Below are experts of layer 6 (counted from 0) of a mixture-of-experts language model. Rows are named router (the router's row for the expert) and show model dimensions 0-191. Each number is 200 + 40 x the weight over its row's rms, rounded and kept within 0 to 999.
Before each expert's rows: a language model's description of what the expert responds to; "mostly gets" lists some tokens that are sent to it at least half of the time. This comes from a sample of Wikipedia text that the model never trained on.

# expert 47
What it handles: Word-final suffix pieces and number parts with units in technical text, such as -er, -ic, 000, km, million, Greek letters.
mostly gets: "000", "}(", "λ", " pm", "α", "ygen"
router,213,216,226,165,170,215,150,228,53,204,174,201,119,155,189,207,156,147,217,196,159,228,193,222,176,146,232,169,255,171,208,146,194,307,257,222,141,172,210,196,160,175,215,198,166,220,213,194,164,223,128,227,221,138,215,114,183,186,140,164,311,221,165,142,177,199,211,250,198,235,153,162,220,149,261,198,153,189,177,232,168,145,162,162,220,221,180,209,192,256,191,164,235,192,256,204,241,170,255,141,249,183,253,180,241,220,205,142,213,156,197,236,238,210,201,202,246,173,258,249,241,219,214,216,209,165,209,199,173,214,133,148,150,128,224,178,138,204,163,160,241,211,147,193,191,189,213,175,148,209,264,197,140,174,140,236,253,188,177,212,166,184,172,248,293,175,241,196,268,182,224,161,165,233,197,260,231,286,300,150,182,190,150,184,193,229,239,157,150,205,214,231

# expert 41
What it handles: Capitalised words inside titles of songs, films, places and institutions, such as Strange Weather, Murder Town, Angry Birds, plus War, House, City.
mostly gets: " Law", " God", " good", " War", " Tur", " Mer"
router,229,140,191,198,183,133,232,226,162,224,189,195,196,171,181,254,202,272,225,231,232,131,218,204,179,206,165,168,159,211,158,258,111,204,231,251,222,238,255,297,197,220,128,172,235,187,186,171,267,163,156,261,144,190,226,162,214,169,181,180,193,185,185,110,129,147,188,195,241,272,160,185,253,246,185,231,186,179,199,184,173,201,205,264,260,178,172,157,213,190,213,218,259,243,276,157,185,179,189,177,264,194,188,184,170,248,264,151,194,160,151,240,285,158,167,200,137,266,167,196,240,239,229,201,237,212,183,185,97,210,196,136,146,202,242,173,234,200,229,173,236,281,224,193,214,211,279,200,172,106,218,224,227,193,265,240,200,222,236,239,308,206,174,217,110,239,250,186,181,259,233,191,230,152,197,194,158,178,211,190,212,168,223,195,122,222,153,265,218,215,186,196

# expert 38
What it handles: Field names after a dash in infobox and taxobox lists, followed by a colon, e.g. Language:, Country of origin:, Suborder:, Key people:.
mostly gets: " Coordinates", " Genus", " Clade", " Country", " Species", " Died"
router,235,169,243,218,121,235,221,186,290,227,246,192,201,201,162,111,185,144,184,237,147,182,128,232,173,268,185,242,137,204,226,198,202,205,184,188,208,212,202,216,189,171,209,233,131,150,189,214,193,261,219,221,162,256,165,281,170,185,161,207,137,226,190,182,193,137,221,225,178,192,210,182,248,215,194,213,227,221,220,242,224,159,179,207,195,200,175,189,232,190,201,190,155,264,243,237,166,233,149,228,143,245,168,218,181,175,218,151,182,260,237,266,227,220,180,335,264,197,171,157,188,282,235,206,193,260,166,159,143,182,222,213,212,249,250,201,256,181,165,234,234,236,232,218,185,184,145,218,279,153,215,164,224,225,211,223,181,100,154,111,174,236,198,249,159,206,161,149,267,346,265,266,240,211,210,253,154,218,166,149,189,176,200,211,201,186,166,274,211,193,240,194

# expert 19
What it handles: Nouns naming an attribute or quantity, often before of or a colon in infoboxes and tables: number, age, code, episodes, role.
mostly gets: " number", " JPL", " role", " position", " age", " code"
router,213,136,169,181,152,155,201,219,133,215,207,197,186,234,269,156,209,236,165,202,168,162,183,227,191,245,233,228,204,157,204,228,186,196,208,175,102,154,183,226,176,190,203,166,141,171,96,197,163,237,192,227,263,255,245,244,184,131,159,216,232,268,214,135,258,278,195,130,191,232,175,150,191,245,263,200,114,153,191,224,256,151,182,156,162,106,153,167,118,213,221,200,266,167,186,152,208,196,191,156,188,182,199,219,155,195,167,134,189,236,252,181,216,196,190,170,231,207,220,172,234,188,232,187,203,266,203,175,86,229,203,271,161,151,170,230,261,237,171,154,153,273,174,235,195,234,260,215,240,162,224,189,236,244,223,222,172,260,211,139,158,234,232,189,241,146,122,147,217,180,152,215,224,192,198,271,203,195,260,221,208,252,177,206,119,231,236,214,213,176,170,143

# expert 39
What it handles: Periods after single-letter initials or abbreviations (F., G. E.), decimal points in times and coordinates, and colons introducing lists.
mostly gets: " ENG", " Michael", " KSA", " SP", " :", " "
router,151,224,186,237,177,224,191,145,224,221,180,212,239,275,184,216,155,178,179,175,201,270,231,162,171,150,162,245,226,164,248,171,238,216,136,200,192,201,210,150,213,197,264,256,194,175,170,204,191,140,285,184,180,207,278,209,243,158,210,229,202,177,187,223,222,271,204,164,168,236,188,201,214,241,305,153,180,132,142,212,263,211,211,229,234,249,145,199,174,246,158,300,187,219,153,270,204,140,239,195,191,244,190,169,202,172,212,252,245,189,104,229,247,164,141,241,200,310,202,199,215,196,242,219,141,268,225,119,178,212,246,199,159,192,179,231,215,233,169,188,180,187,152,127,122,287,161,260,207,213,208,189,159,179,192,134,203,173,257,177,208,185,217,195,219,160,116,123,208,209,233,241,170,163,218,239,273,193,258,281,189,199,275,208,215,227,195,178,184,192,136,204

# expert 42
What it handles: Abstract nouns heading data sections or demographic and election tables, such as Climate data, political, size, classification, Total votes.
mostly gets: "Personal", " political", " data", " Votes", " energy", " classification"
router,201,189,224,140,176,151,211,238,165,203,257,227,137,184,195,189,223,255,224,104,211,122,139,190,211,190,294,153,140,178,245,290,234,167,201,240,167,220,185,167,252,145,254,197,153,233,243,174,196,220,217,232,245,293,197,146,193,169,154,204,176,264,224,174,208,259,207,204,197,217,203,147,264,176,136,245,186,193,108,210,206,202,182,206,233,159,214,238,200,261,267,214,206,178,140,188,171,158,231,183,258,212,104,163,188,183,189,176,149,201,288,229,141,216,167,212,183,217,219,196,223,215,292,204,119,251,194,211,231,173,226,239,253,184,191,217,190,154,229,280,214,184,241,198,216,272,212,172,187,144,171,218,189,280,155,200,175,224,288,223,210,204,226,201,183,181,211,216,207,220,162,121,268,298,204,295,182,192,225,193,229,263,174,198,187,171,172,209,224,216,128,165

# expert 4
What it handles: Inner pieces of foreign names and place words, often after an initial capital letter, such as N-ether-lands, J-ij-ia, Gr-ind-elwald, plus LaTeX mathbf and frac.
mostly gets: "mathbf", " Gary", "frac", "ij", " Ivan", " Los"
router,132,266,126,126,159,145,166,202,186,191,227,197,239,185,253,210,224,113,173,95,204,145,205,212,248,217,138,191,301,197,186,192,201,248,197,154,244,248,208,169,209,204,290,152,182,186,210,137,215,190,238,212,222,181,197,175,225,200,208,251,192,194,194,236,178,227,91,186,235,202,233,180,242,152,281,199,227,204,274,152,195,172,168,208,267,240,188,240,248,281,101,251,168,137,169,235,238,162,188,224,247,208,191,153,183,214,177,200,294,140,207,207,191,205,133,235,167,250,211,205,154,174,219,200,204,206,188,153,233,222,224,205,114,249,258,188,195,147,185,228,236,143,199,176,218,226,176,191,143,253,259,249,151,176,220,141,149,226,247,142,170,269,218,171,151,219,204,215,204,260,191,213,171,216,205,241,185,268,162,219,181,236,136,204,250,188,249,236,160,204,241,179

# expert 10
What it handles: Opening pieces of longer common words, often capitalized consonant clusters before suffixes like -ation or -ity, such as fru(ition), str(ive), via-b(ility).
mostly gets: " P", " Sp", " Br", " Gr", "SI", " close"
router,267,213,198,179,209,164,215,203,204,217,227,200,181,128,284,156,192,164,133,226,227,245,262,157,228,226,188,215,130,215,166,166,228,227,225,239,202,195,211,240,261,196,158,177,144,162,305,256,208,237,224,167,231,218,301,179,167,156,188,219,103,52,154,106,203,195,222,230,252,168,180,165,220,201,219,241,224,197,166,202,221,163,203,199,155,223,228,225,193,213,218,188,188,262,240,235,192,251,187,295,172,237,168,197,172,219,210,206,149,252,200,212,179,129,278,189,198,159,76,171,201,179,180,177,185,177,278,183,219,216,237,208,184,252,206,182,251,207,147,230,251,259,235,170,213,180,143,149,226,235,231,270,199,225,217,265,244,186,180,260,228,232,156,165,156,145,184,188,178,128,230,273,221,176,199,266,187,241,188,223,188,216,198,183,140,234,202,226,207,168,252,181

# expert 29
What it handles: Full stops closing sentences and pipes after row labels in climate and demographic tables, plus quantity words like increase, average, estimated.
mostly gets: "|---|---|---|---|---|---|", " given", " 978", " increase", " increased", " average"
router,202,183,191,225,254,208,189,205,166,229,237,206,100,184,212,194,192,131,191,206,220,205,150,133,197,209,239,215,194,158,200,174,256,194,136,229,166,193,197,253,221,188,156,167,202,173,248,186,150,193,144,253,186,172,175,183,153,120,178,225,251,291,154,229,315,198,235,203,203,209,148,222,271,233,188,182,172,186,236,188,160,261,173,254,192,173,279,236,188,167,167,176,231,227,239,251,254,204,232,125,237,199,135,154,206,149,210,179,191,219,270,160,176,256,240,134,220,175,188,211,269,200,210,193,264,194,148,202,242,157,122,220,194,159,209,192,175,245,222,199,210,188,261,200,270,197,170,247,161,207,198,211,237,289,157,246,140,226,301,247,134,184,164,182,219,208,214,209,219,86,176,247,201,293,202,246,237,252,182,218,146,240,185,200,115,243,144,175,197,204,173,169

# expert 20
What it handles: Periods, colons and dashes between digits in statistics and tables, like 49.3%, 21.00, 0–0, 7:35, plus unit words such as kg, cm, metres.
mostly gets: "′", " cm", " kg", "°", " mm", "^{("
router,148,189,84,224,281,297,200,171,128,201,207,203,223,200,95,189,199,196,180,170,176,224,157,191,208,211,171,220,225,150,234,166,138,220,167,163,203,227,110,192,179,194,234,214,181,228,184,205,197,142,169,158,257,277,207,198,146,173,217,160,251,200,174,215,336,267,218,179,234,218,155,235,254,232,232,177,182,174,154,197,259,140,254,153,194,181,241,202,228,166,184,219,225,184,228,248,205,148,212,148,172,127,170,176,201,139,153,154,221,261,245,185,193,166,251,176,212,147,208,106,250,271,235,181,171,229,266,220,243,178,252,206,243,168,203,218,202,249,172,172,296,227,201,154,166,251,247,202,182,164,265,148,215,171,217,189,135,153,181,155,160,168,224,163,186,134,223,186,217,196,167,280,198,218,200,239,209,154,198,232,236,194,233,232,253,200,141,208,227,183,225,235

# expert 30
What it handles: Later words of organization and place names, such as School, University, Cup, Creek, Communications, Province, often after National or State.
mostly gets: " Racing", " School", " Cup", " Creek", "ology", " Festival"
router,193,146,236,122,237,179,205,316,140,213,166,193,175,221,171,170,211,233,186,152,161,179,138,242,159,202,228,200,238,197,219,219,173,109,253,204,128,148,189,114,255,186,182,222,153,140,249,255,163,197,173,197,219,170,208,179,228,199,225,157,217,276,286,146,159,234,199,207,221,212,268,179,236,210,243,229,160,161,161,208,182,147,221,216,196,145,182,172,122,198,210,221,181,248,202,122,174,209,204,199,237,239,231,188,213,201,283,234,164,219,144,197,213,219,249,184,172,104,167,220,222,195,203,199,228,164,149,183,71,229,172,203,136,195,246,208,94,161,211,210,211,226,188,184,226,256,244,179,252,194,186,257,154,217,237,249,249,177,211,242,233,144,135,195,243,232,229,174,249,234,160,203,217,225,200,130,157,232,205,184,155,209,251,157,141,212,189,198,116,166,171,133

# expert 3
What it handles: Common given names and final pieces of personal or place names, such as William, Eugen-io, Marcel-ino, Moult-rie; also InChI equals signs.
mostly gets: " William", " George", " James", " Charles", " David", " Paul"
router,252,187,227,141,199,168,134,242,91,172,140,206,228,242,270,222,142,199,157,153,181,110,224,193,135,205,174,202,255,150,223,239,212,190,220,261,251,200,166,151,208,152,231,238,183,215,154,212,245,248,207,213,202,155,235,160,220,211,217,202,204,198,145,204,93,212,189,170,214,185,210,201,222,198,110,212,191,150,226,229,260,170,205,204,225,242,119,107,167,245,205,246,303,189,200,186,231,165,226,228,247,209,272,201,211,179,303,238,201,182,156,167,213,232,190,218,257,265,200,202,224,177,247,191,157,133,241,181,136,131,163,144,132,239,204,181,200,183,163,228,189,242,169,126,229,194,227,185,271,226,179,175,198,261,197,136,225,229,190,323,238,167,166,198,200,270,222,186,159,200,215,201,218,196,202,175,146,251,169,222,203,165,184,203,194,261,163,152,190,224,150,167

# expert 46
What it handles: Clause openers after a noun or comma in biographies and narrative, mainly who, that, which, where, when, they.
mostly gets: " who", " they", " where", " that", " They", " when"
router,224,210,220,223,251,173,286,189,146,185,218,197,226,216,164,204,217,239,210,158,242,309,210,258,193,188,174,269,135,192,274,222,94,178,209,226,197,292,233,184,170,258,166,144,198,224,182,211,165,176,174,121,197,171,159,242,95,216,255,227,193,154,172,162,213,224,215,218,195,238,249,173,118,165,210,159,131,201,231,220,236,208,242,203,209,191,213,275,183,189,233,165,199,171,149,106,209,191,162,151,165,220,127,271,250,277,165,249,201,259,214,203,206,210,232,186,140,235,228,191,246,165,134,210,209,200,192,183,176,193,226,196,215,196,275,182,174,188,205,171,136,227,216,149,183,192,247,270,158,145,192,216,163,184,189,240,136,261,238,234,223,132,215,222,160,252,243,216,151,173,188,233,240,222,206,114,218,173,235,235,161,236,266,151,215,232,149,280,216,166,214,236

# expert 5
What it handles: Words and marks that join list items or clauses, mostly and, commas, or, but, ampersands and slashes, as in flora and fauna.
mostly gets: " and", " or", "\",", "—", " rather", " &"
router,172,224,252,225,161,140,185,243,134,179,170,198,130,188,198,179,116,131,195,247,209,268,242,164,186,165,155,191,128,188,199,176,142,203,184,235,243,199,297,211,214,229,220,139,216,166,172,210,191,198,293,249,145,190,212,155,95,214,256,193,237,243,145,172,166,220,199,285,187,204,197,238,187,270,226,204,237,285,205,197,206,219,272,256,243,220,249,218,241,237,171,163,215,236,247,182,205,185,201,292,221,266,201,283,191,176,235,165,247,183,223,245,186,242,248,169,261,173,179,183,226,159,174,227,164,151,211,241,153,223,203,152,266,173,239,207,166,218,120,209,211,178,194,214,207,185,242,214,217,238,172,153,157,182,206,210,218,245,153,217,202,199,230,227,239,275,196,241,161,114,153,199,228,235,191,181,185,235,286,148,106,180,210,161,137,209,276,177,247,201,184,236

# expert 48
What it handles: Infobox field labels and connectors like Preceded, Succeeded, Coordinates, Born, plus opening brackets, and, of in list entries.
mostly gets: " Preceded", " Succeeded", " Coordinates", " Clade", " Website", " Born"
router,144,169,229,226,168,243,245,154,211,195,207,208,120,226,225,98,232,217,217,206,212,222,151,240,153,197,197,293,139,137,134,275,172,261,192,169,218,147,240,205,262,177,184,257,121,235,171,180,105,159,267,196,121,204,246,219,146,244,207,254,272,202,193,195,222,187,239,183,171,254,247,266,192,243,172,192,177,188,242,213,232,223,196,189,208,187,259,239,228,251,228,200,241,246,220,138,168,190,187,249,180,158,192,146,149,192,187,92,239,236,251,236,239,214,210,236,228,293,215,144,196,267,170,194,206,198,210,193,138,154,162,171,225,133,215,213,162,170,183,223,189,150,274,199,188,144,182,174,232,209,170,156,234,191,192,200,244,231,153,175,181,173,262,175,254,223,245,204,235,99,173,180,197,215,221,193,231,146,201,191,110,190,213,205,119,180,223,161,239,190,192,226

# expert 21
What it handles: Prepositions of place or time, mostly "in", after located, born or station, as in "Power station in Zimbabwe", near, within, at.
mostly gets: " JPL", " within", " near", " around", " across", " in"
router,261,210,324,182,241,195,179,214,194,115,195,209,167,209,212,262,143,197,194,200,215,285,168,165,244,222,236,193,176,170,137,244,184,180,229,193,269,269,269,187,225,221,173,199,247,212,218,175,226,187,210,220,240,115,142,203,210,240,240,233,251,200,194,160,153,194,145,216,284,268,236,248,197,229,202,156,236,226,260,231,211,229,230,176,187,152,163,261,217,189,164,249,153,244,201,137,215,249,198,123,225,162,196,243,211,160,217,181,193,298,115,253,221,275,148,166,141,254,201,199,218,115,176,172,185,176,223,168,185,142,127,214,176,148,226,155,184,184,139,242,197,208,269,133,199,232,148,218,186,156,158,182,193,241,172,200,198,108,246,256,226,281,131,254,222,190,229,198,218,214,199,174,219,243,205,264,185,245,222,240,186,175,232,196,210,177,137,193,175,205,199,225